Below are experts of layer 5 (counted from 0) of a mixture-of-experts language model. Rows are named gate (a neuron's input weights, with its number), up (a neuron's input weights, with its number) and show model dimensions 64-127. Each number is 50 + 12 x the weight over its row's rms, rounded and kept within 0 to 99.
Before each expert's rows: "mostly gets" lists some tokens that are sent to it at least half of the time; "comes after" lists some tokens at least twice as common just before its tokens as in all text. This comes from a sample of Wikipedia text that the model never trained on. Tokens count by the router's weight.

# expert 14
mostly gets: " However", " This", " He", " These", " They", " It"
comes after: ",", ".", "),", ";", " (", "\","
gate0:40 43 36 76 40 30 47 50 52 28 48 47 45 42 30 43 55 32 32 36 46 54 43 35 46 34 70 61 51 34 52 49 39 56 48 49 45 32 25 41 52 50 61 81 48 51 41 66 37 53 44 59 53 65 59 40 58 41 51 39 62 56 31 65
up0:51 76 51 56 52 70 59 54 47 64 49 56 44 51 66 44 64 69 77 70 57 47 49 46 59 50 44 46 52 45 58 58 55 35 59 62 60 60 61 62 49 56 51 24 63 41 42 28 52 53 68 42 62 25 60 61 57 60 64 46 48 57 91 45
gate1:36 41 51 43 17 42 26 25 20 32 43 34 88 51 28 55 61 61 29 40 52 42 50 65 58 47 38 46 51 49 56 41 30 54 23 58 47 66 51 57 47 46 45 32 43 54 57 63 59 44 44 47 63 38 49 64 59 44 52 38 44 34 36 59
up1:40 34 47 35 21 41 31 31 38 38 41 33 67 41 30 56 66 66 26 28 33 24 52 59 54 66 45 45 53 36 55 38 25 63 35 53 58 56 61 51 56 59 44 43 42 44 61 52 67 53 39 51 52 44 46 69 50 40 58 50 51 42 31 50
gate2:59 39 43 61 55 59 63 59 63 79 35 51 40 35 40 49 18 43 56 59 45 62 54 47 49 48 55 38 37 52 52 34 55 53 76 42 48 51 54 63 47 56 49 55 63 59 40 62 36 54 49 62 42 62 59 65 48 46 58 62 44 73 39 54
up2:40 65 43 68 61 44 50 62 54 37 39 25 43 48 62 47 77 54 58 68 48 29 62 66 36 32 53 62 85 39 51 65 39 47 19 53 44 58 51 53 64 35 51 40 24 46 56 24 49 76 58 54 43 41 35 55 46 45 66 40 58 45 40 54
gate3:62 58 64 50 64 20 27 49 61 54 65 39 53 67 44 45 57 19 40 45 61 45 48 33 64 65 64 38 66 62 56 12 51 47 70 71 46 34 60 40 57 43 62 49 77 55 69 43 50 76 54 53 45 39 57 40 41 53 41 50 65 35 69 51
up3:45 32 61 40 43 41 41 36 43 47 56 53 40 72 49 39 66 68 49 49 53 37 59 54 30 66 50 40 40 53 50 57 39 54 33 63 71 43 44 62 36 51 46 70 61 35 52 27 62 63 45 49 60 60 64 66 35 46 28 50 43 18 39 45
gate4:38 46 53 41 39 54 31 44 52 62 27 59 35 45 47 51 62 39 35 25 74 26 60 54 36 75 50 53 60 61 43 50 56 63 58 46 42 46 61 54 40 21 44 40 41 38 63 33 46 62 57 51 61 30 57 57 48 38 47 43 40 54 63 44
up4:58 64 56 46 39 59 15 52 55 56 58 39 42 54 39 58 46 36 42 46 68 43 65 51 56 67 71 36 69 56 53 46 76 46 54 50 66 59 58 34 51 25 32 49 42 30 76 45 48 41 50 68 40 61 37 62 46 46 57 52 44 66 37 58

# expert 9
mostly gets: " National", " American", " States", " British", " football", " England"
comes after: "20", "19", " of", " the", "18", " United"
gate0:37 55 68 52 54 48 61 49 50 52 33 47 44 60 56 52 40 33 53 48 48 68 70 59 36 53 59 35 32 43 52 47 48 32 58 58 65 50 66 44 51 41 40 56 36 49 31 45 56 58 50 44 44 56 44 58 55 44 48 56 60 47 40 33
up0:47 37 41 40 60 58 45 39 44 32 74 65 77 57 69 46 63 56 47 51 46 32 43 47 57 48 43 51 51 42 58 43 64 43 45 47 21 38 38 60 54 64 64 45 71 47 89 53 55 47 55 44 57 30 73 31 57 52 43 47 43 47 49 65
gate1:36 50 58 48 48 62 65 45 42 47 55 13 38 40 54 64 52 72 40 54 56 59 44 32 56 27 29 58 49 45 39 46 73 65 51 35 47 37 48 62 63 36 53 53 41 49 69 56 43 42 56 62 53 47 55 54 40 57 41 65 40 45 52 58
up1:32 56 58 52 47 27 45 35 71 65 65 68 56 41 69 43 46 43 53 48 45 42 33 39 54 58 69 60 50 47 52 39 30 41 52 48 35 67 57 50 50 45 67 63 40 48 42 65 75 48 32 34 51 48 49 51 48 39 57 39 59 54 65 57
gate2:51 58 54 38 45 61 62 63 69 63 55 66 47 34 40 51 43 32 70 44 44 61 33 47 53 55 28 43 51 56 47 60 41 55 71 54 37 40 52 66 34 47 54 55 57 55 69 65 42 50 46 46 66 68 63 45 49 51 68 47 51 57 82 47
up2:59 40 68 34 55 59 59 48 61 48 45 48 77 67 47 62 58 46 46 33 46 57 41 52 56 55 64 48 57 41 51 59 42 30 47 46 39 53 50 67 00 48 43 43 56 61 71 56 45 60 38 57 53 43 57 51 66 56 70 42 56 61 48 51
gate3:42 34 63 42 54 41 43 46 56 63 71 63 60 49 69 30 42 38 41 46 30 50 56 69 52 55 40 65 30 58 59 40 66 73 54 44 31 38 22 46 30 56 40 55 72 44 38 40 46 48 45 48 58 46 61 67 60 51 56 56 52 45 46 52
up3:78 46 49 26 61 49 56 70 55 51 64 75 50 43 59 29 40 72 71 50 42 62 55 57 50 47 52 54 44 57 44 61 48 59 65 39 46 42 68 31 54 37 57 59 41 70 47 59 49 51 48 42 51 50 51 48 31 57 48 64 51 58 43 28
gate4:43 51 27 34 47 32 45 69 47 43 56 63 64 81 36 52 67 61 46 54 69 56 57 58 47 45 54 50 52 54 48 43 32 49 48 51 50 76 51 42 43 52 41 41 61 45 72 38 50 43 44 45 76 53 43 36 47 42 63 57 41 59 49 49
up4:76 37 58 48 60 44 39 79 56 65 44 62 61 44 30 64 52 85 44 39 48 69 57 79 43 47 54 38 58 48 34 52 41 54 41 67 46 46 64 38 40 56 47 48 42 34 51 36 27 64 32 39 42 34 43 28 49 58 60 65 44 65 29 70

# expert 5
mostly gets: ".\n\n", "\".", ").\n\n", ".\"", ".\"\n\n", ".\n"
comes after: ".", " ", "00", " $", "10", "°"
gate0:58 49 54 62 27 47 41 61 56 52 44 38 62 81 52 52 51 59 52 46 52 60 41 58 49 64 71 36 45 40 43 47 55 64 49 62 50 56 54 49 52 63 49 50 25 57 55 68 54 71 49 47 46 50 47 29 37 45 54 48 75 63 61 58
up0:52 57 46 35 66 56 42 49 37 22 47 53 40 33 43 45 35 59 33 66 58 43 39 62 57 36 38 75 62 73 43 59 46 55 40 33 40 29 45 60 44 47 64 46 86 54 39 46 56 37 51 49 66 50 56 61 47 45 55 61 26 52 45 32
gate1:47 44 69 33 26 34 45 52 45 52 68 35 44 57 65 32 71 64 63 49 64 69 40 63 46 49 43 38 58 50 50 31 36 44 49 63 48 38 58 53 44 67 35 33 47 49 55 51 64 32 42 49 65 51 44 17 37 38 70 50 42 37 29 48
up1:32 40 51 53 69 48 48 58 34 46 48 65 49 30 63 42 38 65 44 59 53 37 42 35 61 39 42 42 62 37 48 72 49 13 63 58 52 50 43 47 56 35 61 53 56 50 73 23 68 42 60 45 61 49 48 48 52 41 49 33 52 60 33 60
gate2:23 52 59 51 39 21 77 51 45 56 53 42 50 55 58 45 49 66 27 50 42 60 38 64 47 50 65 52 56 56 50 44 33 38 55 42 52 31 61 53 44 48 32 49 54 39 44 43 49 59 56 42 55 48 21 57 42 58 41 37 45 86 64 43
up2:50 50 64 54 71 52 42 48 37 43 60 65 52 12 47 45 77 57 61 47 56 41 43 47 54 48 38 49 49 48 38 37 62 38 62 51 24 53 45 50 43 63 53 64 46 51 44 62 55 43 23 42 37 68 36 55 62 54 41 49 50 29 60 53
gate3:49 55 25 48 43 62 39 54 50 56 45 66 58 53 50 46 56 57 47 39 25 78 42 73 34 63 31 49 61 56 42 37 46 41 53 54 65 35 32 53 42 70 31 48 65 53 36 49 30 30 40 49 66 52 56 40 49 44 44 52 54 69 33 47
up3:43 53 52 35 42 51 64 82 62 60 53 49 62 44 56 43 46 65 58 40 57 51 68 45 35 45 63 34 55 29 54 40 40 41 45 77 51 42 55 60 42 46 63 49 20 44 39 35 37 48 59 51 60 36 55 29 58 68 55 40 67 44 39 52
gate4:38 50 54 30 60 48 52 63 26 41 50 53 51 32 52 33 33 69 36 47 68 33 38 46 35 44 49 46 47 52 44 59 60 50 45 62 70 75 73 19 30 31 71 40 28 33 54 49 50 63 52 53 53 43 45 59 62 42 50 44 88 44 63 52
up4:40 39 52 29 67 55 41 68 52 31 37 65 45 39 57 23 37 64 70 53 51 57 29 38 33 18 44 58 32 65 47 55 40 72 34 66 49 69 71 40 55 57 50 51 55 54 52 53 34 62 45 47 64 43 47 47 71 49 36 50 51 75 63 45

# expert 13
mostly gets: "|", " |\n", ".\n\n", "\n", "\n\n", "=="
comes after: " |\n", "\n", ".\n\n", "\n\n", " |\n\n", ")\n"
gate0:62 61 54 61 47 43 38 34 40 81 76 36 57 36 53 38 49 58 50 39 72 37 33 53 66 49 57 33 54 61 55 18 66 42 51 54 39 93 61 46 45 22 32 55 28 43 47 57 54 47 53 59 72 68 54 56 44 47 50 51 52 53 56 43
up0:40 37 51 43 43 49 58 64 39 51 32 59 56 45 58 69 49 24 44 67 51 63 54 44 47 58 46 52 46 23 48 52 47 56 47 49 55 24 37 38 47 73 35 31 47 69 55 66 74 25 45 46 50 36 47 45 44 31 31 41 48 48 65 83
gate1:85 23 27 50 40 67 60 54 44 49 47 59 32 55 37 27 50 69 48 38 59 50 58 33 47 44 46 34 49 52 35 53 46 41 72 46 45 51 61 56 62 34 52 47 41 61 68 43 56 63 73 54 56 56 39 57 52 66 33 52 31 41 44 50
up1:68 44 52 44 53 47 41 47 67 45 40 39 46 36 53 32 43 61 57 37 63 55 44 69 41 59 40 64 50 43 43 54 38 65 44 32 52 46 47 37 46 25 57 75 37 59 45 52 39 45 54 67 47 41 55 61 51 57 45 60 53 63 43 47
gate2:42 60 50 64 64 57 39 55 49 52 48 42 46 64 46 51 39 48 28 36 65 36 38 54 38 58 53 48 41 87 46 47 59 51 47 60 64 61 38 37 45 65 58 29 65 36 35 39 36 51 21 36 39 44 62 43 46 52 67 54 52 49 31 40
up2:51 60 49 55 65 54 22 42 80 54 50 34 54 69 50 43 47 30 20 34 49 39 53 52 56 52 36 45 72 73 37 56 38 72 71 54 55 69 46 57 35 55 35 42 43 42 43 34 62 53 31 26 34 60 42 43 58 57 60 48 53 41 38 44
gate3:51 59 52 37 44 66 49 22 44 43 65 60 37 52 50 34 52 57 49 43 54 50 58 38 78 47 37 49 48 49 67 76 63 35 36 59 46 57 32 41 54 53 54 58 27 38 45 51 71 56 25 56 60 67 59 67 24 57 48 53 47 56 47 52
up3:33 39 58 50 63 26 60 77 48 53 34 51 78 51 47 49 63 34 56 69 53 47 41 55 29 47 68 61 49 47 42 37 47 62 60 35 72 45 57 65 50 33 32 44 54 59 55 35 37 61 72 42 34 55 49 29 73 50 52 56 52 26 47 38
gate4:64 53 46 50 70 42 36 55 61 39 40 64 57 30 39 61 65 47 41 59 53 58 33 63 35 50 42 76 53 48 64 38 40 56 42 52 32 71 42 34 53 48 59 58 68 48 51 49 67 53 54 59 39 61 42 62 24 42 55 37 54 45 53 59
up4:59 57 55 42 56 50 53 55 63 32 43 24 52 50 45 30 66 46 63 46 30 50 41 51 43 56 70 68 50 43 53 40 65 38 42 54 66 39 32 36 44 52 64 34 53 66 76 61 42 45 34 39 52 39 36 46 44 60 47 41 57 67 44 57

# expert 18
mostly gets: " Succeeded", " mid", " post", " ±", " pre", " late"
comes after: " a", " A", " an", " L", " N", " T"
gate0:54 21 67 44 37 54 57 50 40 71 52 56 65 37 48 58 32 55 44 31 32 54 26 57 33 52 47 42 56 30 54 42 59 54 57 37 50 45 72 47 62 44 37 64 32 49 55 66 58 62 52 42 44 52 60 46 61 66 42 37 42 42 48 57
up0:47 56 40 58 54 39 52 51 52 45 60 72 47 79 42 62 54 43 50 76 46 58 65 60 76 55 56 63 57 51 39 34 36 61 43 66 42 60 34 47 39 46 61 33 51 54 42 37 56 47 41 77 43 45 36 49 38 48 63 63 54 61 61 46
gate1:53 51 56 65 49 58 48 63 57 48 64 43 29 52 50 42 62 64 33 48 68 46 63 52 23 72 51 38 67 43 46 32 45 38 52 48 48 67 58 31 45 63 45 71 42 36 51 54 55 62 49 51 55 26 44 21 36 55 36 55 58 40 42 30
up1:45 36 38 68 49 55 38 79 43 25 45 74 26 71 57 59 48 72 39 38 49 47 54 50 30 51 35 55 70 49 64 41 45 43 55 55 58 60 37 51 31 58 65 54 49 46 66 46 79 33 42 60 46 42 46 53 67 60 30 50 36 76 61 36
gate2:41 43 57 74 31 48 62 54 57 61 47 49 46 44 68 69 35 59 51 61 64 67 69 55 44 50 35 45 52 51 58 37 46 55 52 58 57 57 51 42 47 62 46 25 58 58 35 45 31 39 43 54 50 46 42 46 50 34 72 31 59 67 76 45
up2:47 48 66 26 74 44 44 60 49 44 63 39 72 53 25 39 51 32 44 24 37 34 55 54 60 54 55 66 48 24 22 60 61 39 52 61 27 58 49 47 54 51 66 62 47 41 77 36 71 45 86 60 47 46 50 43 49 66 42 51 43 53 32 60
gate3:16 45 47 19 53 55 65 42 48 57 64 45 50 56 61 52 35 69 53 63 51 42 24 43 45 53 43 50 62 41 45 46 39 37 46 28 50 48 48 38 48 52 62 45 61 31 58 68 48 51 36 64 52 46 22 60 65 52 48 66 51 62 59 43
up3:38 67 50 36 41 41 50 52 66 44 65 53 57 52 61 53 46 49 36 58 49 46 52 41 18 52 56 54 44 36 54 39 46 66 49 49 33 51 44 61 52 22 43 57 42 30 59 60 70 43 41 42 51 45 56 60 58 43 38 61 54 27 56 53
gate4:58 39 56 38 38 45 31 49 60 69 40 37 50 50 36 44 62 72 39 65 24 68 47 66 58 60 63 43 60 48 55 46 82 37 82 72 39 48 42 61 32 58 58 48 57 45 60 58 42 58 61 63 45 26 45 42 44 52 45 40 48 41 36 47
up4:40 55 47 64 56 69 59 67 45 37 64 46 52 45 58 42 49 30 49 33 68 36 52 34 55 37 54 51 43 61 63 38 35 48 37 35 66 39 51 39 75 44 55 51 42 54 29 38 50 58 34 44 45 76 55 58 54 64 61 39 44 56 51 53

# expert 3
mostly gets: " daughter", " children", " DF", " son", " Women", " father"
comes after: " ", " the", " The", " (", "The", "'s"
gate0:65 29 47 49 43 59 47 60 30 60 45 44 39 58 63 64 61 38 67 37 56 41 46 74 46 39 66 47 48 53 49 56 38 53 40 57 67 60 25 33 63 66 43 44 62 46 30 61 70 66 48 56 45 60 52 35 49 71 58 60 54 44 51 56
up0:50 50 45 30 60 43 52 28 74 46 49 39 56 74 35 34 61 40 48 36 66 72 51 54 51 60 35 38 57 53 75 46 40 32 62 69 52 47 23 61 48 45 43 50 54 67 44 55 51 47 72 60 45 39 41 52 56 77 54 49 63 34 59 38
gate1:43 59 64 66 46 48 46 49 47 59 42 64 70 52 72 57 47 34 47 32 45 53 54 43 43 34 45 42 37 42 72 59 52 63 53 59 42 44 45 49 50 60 50 34 29 58 55 49 50 54 78 46 42 58 56 40 53 52 58 89 59 46 53 59
up1:65 34 36 55 55 43 76 32 38 44 41 73 59 49 60 63 35 49 63 67 44 39 68 55 72 45 44 69 41 46 49 58 51 22 70 48 38 57 72 54 64 35 33 50 54 33 36 58 67 67 15 47 50 46 38 75 49 53 36 29 51 75 40 59
gate2:62 43 67 43 52 38 39 37 40 69 57 51 43 73 49 64 55 54 40 45 46 62 54 56 60 67 67 50 79 57 60 41 49 50 71 54 60 54 38 40 39 43 75 39 56 53 61 61 49 50 60 35 26 59 44 58 75 57 40 54 59 64 67 40
up2:49 36 42 68 58 38 57 50 57 32 29 49 35 50 57 37 40 48 43 56 49 44 54 37 43 69 35 52 70 53 44 59 57 62 63 68 47 43 51 62 44 53 32 51 35 50 59 61 36 41 57 58 46 53 36 39 66 62 56 58 65 54 62 37
gate3:64 55 44 37 46 59 51 81 74 27 57 54 50 53 69 39 51 63 58 53 38 36 55 48 56 43 52 53 29 27 51 28 49 35 33 47 32 37 30 64 50 62 40 62 47 66 61 68 58 54 53 59 54 54 46 37 50 41 38 55 60 46 49 64
up3:70 78 59 58 61 44 54 54 43 40 31 63 38 67 25 49 54 38 48 35 42 22 26 45 49 52 39 27 55 40 43 46 51 68 45 67 52 61 41 51 58 61 52 49 54 53 47 59 22 45 49 31 70 61 42 37 63 61 42 33 44 59 55 43
gate4:36 66 44 64 59 29 57 40 51 44 56 22 42 58 33 44 27 38 40 28 75 37 55 37 39 42 42 24 43 52 60 39 39 41 40 44 41 50 46 33 76 78 23 71 65 53 45 32 38 33 41 34 57 62 47 42 38 45 53 68 59 53 45 52
up4:51 65 59 49 70 52 45 53 50 44 58 26 53 41 52 51 69 52 53 44 46 43 54 37 50 30 55 61 60 45 52 56 41 29 54 45 22 46 50 33 45 61 16 57 40 60 21 52 47 63 39 52 46 39 42 38 45 48 42 57 45 46 54 46

# expert 17
mostly gets: " was", " had", " were", " is", " has", " have"
comes after: " to", " he", " was", " and", " He", " who"
gate0:36 62 38 60 24 44 63 45 42 77 54 65 64 61 30 66 56 57 50 69 30 63 29 46 53 34 65 42 21 43 35 58 54 53 48 34 47 42 49 37 54 43 56 35 67 62 49 57 49 47 54 52 37 54 41 61 39 43 56 52 55 72 80 41
up0:53 61 28 64 30 52 66 44 39 38 48 34 45 58 76 44 43 57 46 64 34 51 24 73 25 34 58 72 37 56 51 44 28 34 44 42 49 60 53 61 37 22 50 52 32 31 40 21 35 41 57 59 57 58 36 47 43 52 39 56 52 59 62 47
gate1:66 59 50 59 51 56 54 57 59 60 60 38 59 28 35 63 55 48 43 65 48 62 35 55 50 40 45 48 52 49 71 59 52 49 59 64 39 41 31 49 50 56 39 61 36 32 69 69 31 51 47 34 53 43 39 50 36 51 51 53 29 56 51 46
up1:61 57 46 49 50 54 50 46 68 60 55 34 65 32 44 48 50 51 40 56 42 73 55 48 59 56 60 51 27 56 42 40 44 49 61 52 31 40 26 45 52 56 45 61 38 22 54 57 36 56 75 46 52 55 39 49 42 42 67 36 34 43 52 37
gate2:61 47 64 70 38 45 54 47 63 49 54 62 52 66 61 23 49 71 41 36 65 41 71 54 42 47 57 28 36 72 64 44 77 33 51 44 56 66 53 64 39 62 39 40 58 43 66 41 62 63 49 22 69 23 49 55 32 56 51 44 58 43 58 41
up2:59 49 33 46 23 41 56 64 41 47 41 54 28 66 65 23 84 41 38 54 65 30 40 40 57 55 65 54 47 75 58 50 41 53 31 59 67 45 51 52 40 50 71 28 32 51 47 46 70 50 53 63 63 37 53 30 50 43 69 63 75 59 57 64
gate3:49 53 37 49 53 60 42 40 64 46 46 55 39 43 63 51 47 26 61 78 53 23 58 50 57 49 41 51 51 64 55 38 76 63 30 66 59 47 80 46 30 53 63 41 59 28 58 74 49 40 45 27 28 34 65 46 26 19 38 55 30 56 37 48
up3:31 65 25 43 58 44 50 59 67 48 49 58 40 35 64 58 63 43 73 91 45 35 59 30 59 46 38 41 71 60 53 54 72 68 26 71 34 67 40 23 27 54 66 39 40 23 61 57 44 53 48 28 45 38 55 40 25 18 49 53 46 57 38 53
gate4:32 34 23 41 62 49 60 33 31 50 59 40 45 62 78 53 28 40 52 63 50 47 50 54 72 43 51 54 79 22 44 53 28 34 43 50 57 49 55 53 46 50 09 62 75 63 63 58 58 40 63 52 48 46 51 50 58 61 27 40 77 57 42 51
up4:47 40 32 41 78 50 49 39 55 53 55 45 29 51 65 66 46 43 59 48 47 48 45 61 61 47 50 49 57 34 56 68 38 40 51 50 42 50 43 55 67 39 17 60 71 68 44 60 56 41 58 41 42 38 34 57 59 51 47 52 73 59 53 49

# expert 12
mostly gets: " song", " death", " year", " game", " role", " years"
comes after: " the", " a", " The", " his", "'s", " an"
gate0:50 76 31 46 39 56 58 44 51 42 37 50 63 62 44 45 28 48 53 46 55 42 40 76 54 47 51 28 44 33 50 43 57 49 52 54 42 38 49 38 39 60 46 45 30 42 22 56 41 55 50 49 22 45 55 38 26 47 40 58 59 60 22 66
up0:45 60 31 23 47 54 43 51 50 52 26 49 64 55 42 43 40 47 44 55 39 56 48 69 34 35 68 24 54 35 41 66 43 51 59 62 36 35 30 31 48 50 46 34 37 48 36 51 57 48 68 63 23 42 42 44 32 52 36 46 41 50 29 38
gate1:50 53 29 42 63 53 41 41 55 57 61 62 51 35 45 54 55 40 49 43 24 65 42 64 63 51 62 48 55 25 31 57 31 52 70 65 56 56 52 70 64 54 54 70 30 56 57 35 44 42 26 50 42 52 61 35 24 43 43 43 43 68 51 40
up1:45 29 54 45 54 62 40 42 48 66 60 59 54 67 39 61 43 56 39 45 48 44 24 56 57 21 40 72 50 47 57 38 49 66 57 42 51 38 51 71 42 64 67 69 48 52 36 50 56 43 52 36 56 67 61 50 35 38 43 55 37 77 56 63
gate2:65 40 71 56 46 66 50 45 47 74 58 62 41 45 46 47 16 30 48 38 53 62 46 49 61 42 45 28 69 52 35 76 30 24 47 36 50 45 41 39 50 40 54 51 52 41 55 50 51 58 51 47 57 41 49 65 38 54 50 35 50 44 44 69
up2:48 05 55 39 39 61 39 52 41 64 39 66 62 27 64 66 43 30 49 57 61 51 63 43 51 42 22 60 69 40 56 47 55 42 53 60 65 44 40 29 44 52 48 29 24 49 58 64 58 75 53 58 57 46 42 74 42 63 33 68 60 43 44 43
gate3:46 58 45 38 38 63 42 49 55 46 78 46 47 55 43 35 45 35 52 27 38 64 44 69 21 64 58 47 36 38 18 35 35 48 48 47 69 49 35 55 48 53 46 44 55 58 54 31 63 37 29 36 48 49 29 49 54 55 64 74 53 56 53 59
up3:45 50 36 64 59 57 56 68 25 40 51 66 49 56 60 76 38 54 40 36 66 37 47 32 69 21 44 71 35 52 72 76 61 66 55 55 46 40 46 59 54 59 48 58 30 44 55 54 44 59 50 29 43 63 71 64 63 58 38 41 57 55 57 48
gate4:44 76 53 52 59 52 52 59 72 46 44 54 45 43 54 63 58 51 42 47 33 57 51 48 47 84 66 56 35 78 51 47 32 61 51 40 40 36 58 48 62 61 29 41 79 74 44 59 56 65 59 44 51 61 51 52 41 48 66 62 37 83 68 59
up4:31 53 57 53 58 62 54 50 40 69 37 36 51 55 63 51 32 53 28 62 63 38 35 84 66 49 75 54 56 52 59 47 35 47 49 65 38 48 62 53 37 51 63 45 36 59 45 62 62 53 43 33 38 41 49 27 45 46 61 54 49 39 25 73

# expert 10
mostly gets: "–", "|", "-", " −", " •", " Synonyms"
comes after: "\n", " |\n", "|", ")\n", "-", ".\n"
gate0:77 35 50 55 55 48 56 76 52 56 33 62 40 65 45 55 56 47 46 53 42 68 33 44 40 65 36 52 83 49 49 40 33 67 49 44 62 50 55 49 46 46 37 44 83 32 75 48 35 50 59 34 63 43 59 51 32 51 40 61 47 65 38 50
up0:34 58 45 59 47 46 46 42 53 53 58 39 60 39 47 57 40 59 65 44 42 24 67 38 62 30 60 58 21 62 56 55 59 40 48 43 48 61 50 52 55 49 71 65 12 49 35 51 59 50 44 63 43 48 22 57 71 54 61 50 68 51 49 39
gate1:47 54 35 31 38 79 67 22 41 40 81 44 32 47 38 41 61 50 73 57 32 49 53 51 64 61 51 46 69 47 49 79 48 39 50 57 45 53 55 60 37 51 68 65 61 40 53 72 47 63 74 39 57 65 62 38 48 39 46 45 50 54 69 41
up1:40 57 50 49 57 42 49 57 60 62 36 68 54 60 52 44 45 44 29 33 47 56 57 58 44 50 55 77 34 53 59 31 35 16 58 39 51 61 63 29 68 51 47 47 42 54 43 35 50 35 47 53 38 58 35 42 53 72 69 49 58 48 35 49
gate2:43 40 61 33 40 69 54 49 60 33 70 59 68 50 62 55 56 51 54 32 56 48 55 56 51 69 46 64 55 46 36 43 54 65 61 42 48 44 62 39 33 46 39 45 49 63 62 41 47 67 57 46 38 61 38 52 33 57 45 43 36 39 59 52
up2:48 25 42 60 30 49 44 68 32 61 19 47 31 29 57 46 43 39 49 80 47 61 44 73 40 32 55 51 35 63 40 68 57 48 29 37 54 72 62 51 55 69 63 59 52 61 52 51 43 48 43 62 48 46 64 63 50 40 31 56 42 51 45 51
gate3:53 56 36 40 52 39 38 49 56 48 63 72 40 26 35 26 51 47 53 48 46 70 55 50 38 64 61 31 56 40 39 37 57 64 70 48 42 41 43 46 49 57 45 51 51 51 70 35 65 44 48 45 45 49 51 52 44 39 47 32 68 49 66 50
up3:41 56 43 58 52 02 63 65 59 34 62 41 39 48 43 59 33 58 39 53 49 62 35 48 49 46 47 50 46 47 31 54 52 61 61 36 50 36 45 37 39 68 29 56 42 67 58 40 27 43 47 38 35 51 63 45 44 54 53 17 65 43 58 44
gate4:55 31 42 51 32 54 73 62 33 38 35 86 43 46 44 44 42 55 63 50 55 29 47 34 39 54 59 81 34 38 57 40 54 62 36 53 63 30 42 58 43 53 56 46 50 41 39 64 36 34 50 32 62 49 34 62 49 49 68 38 61 45 56 47
up4:36 41 59 64 37 49 57 58 37 51 47 55 05 46 47 32 54 59 42 60 45 37 38 37 38 48 78 61 47 64 51 68 67 71 47 55 51 46 54 49 51 48 43 57 35 53 62 42 37 54 83 53 62 52 42 36 62 58 40 41 53 30 51 47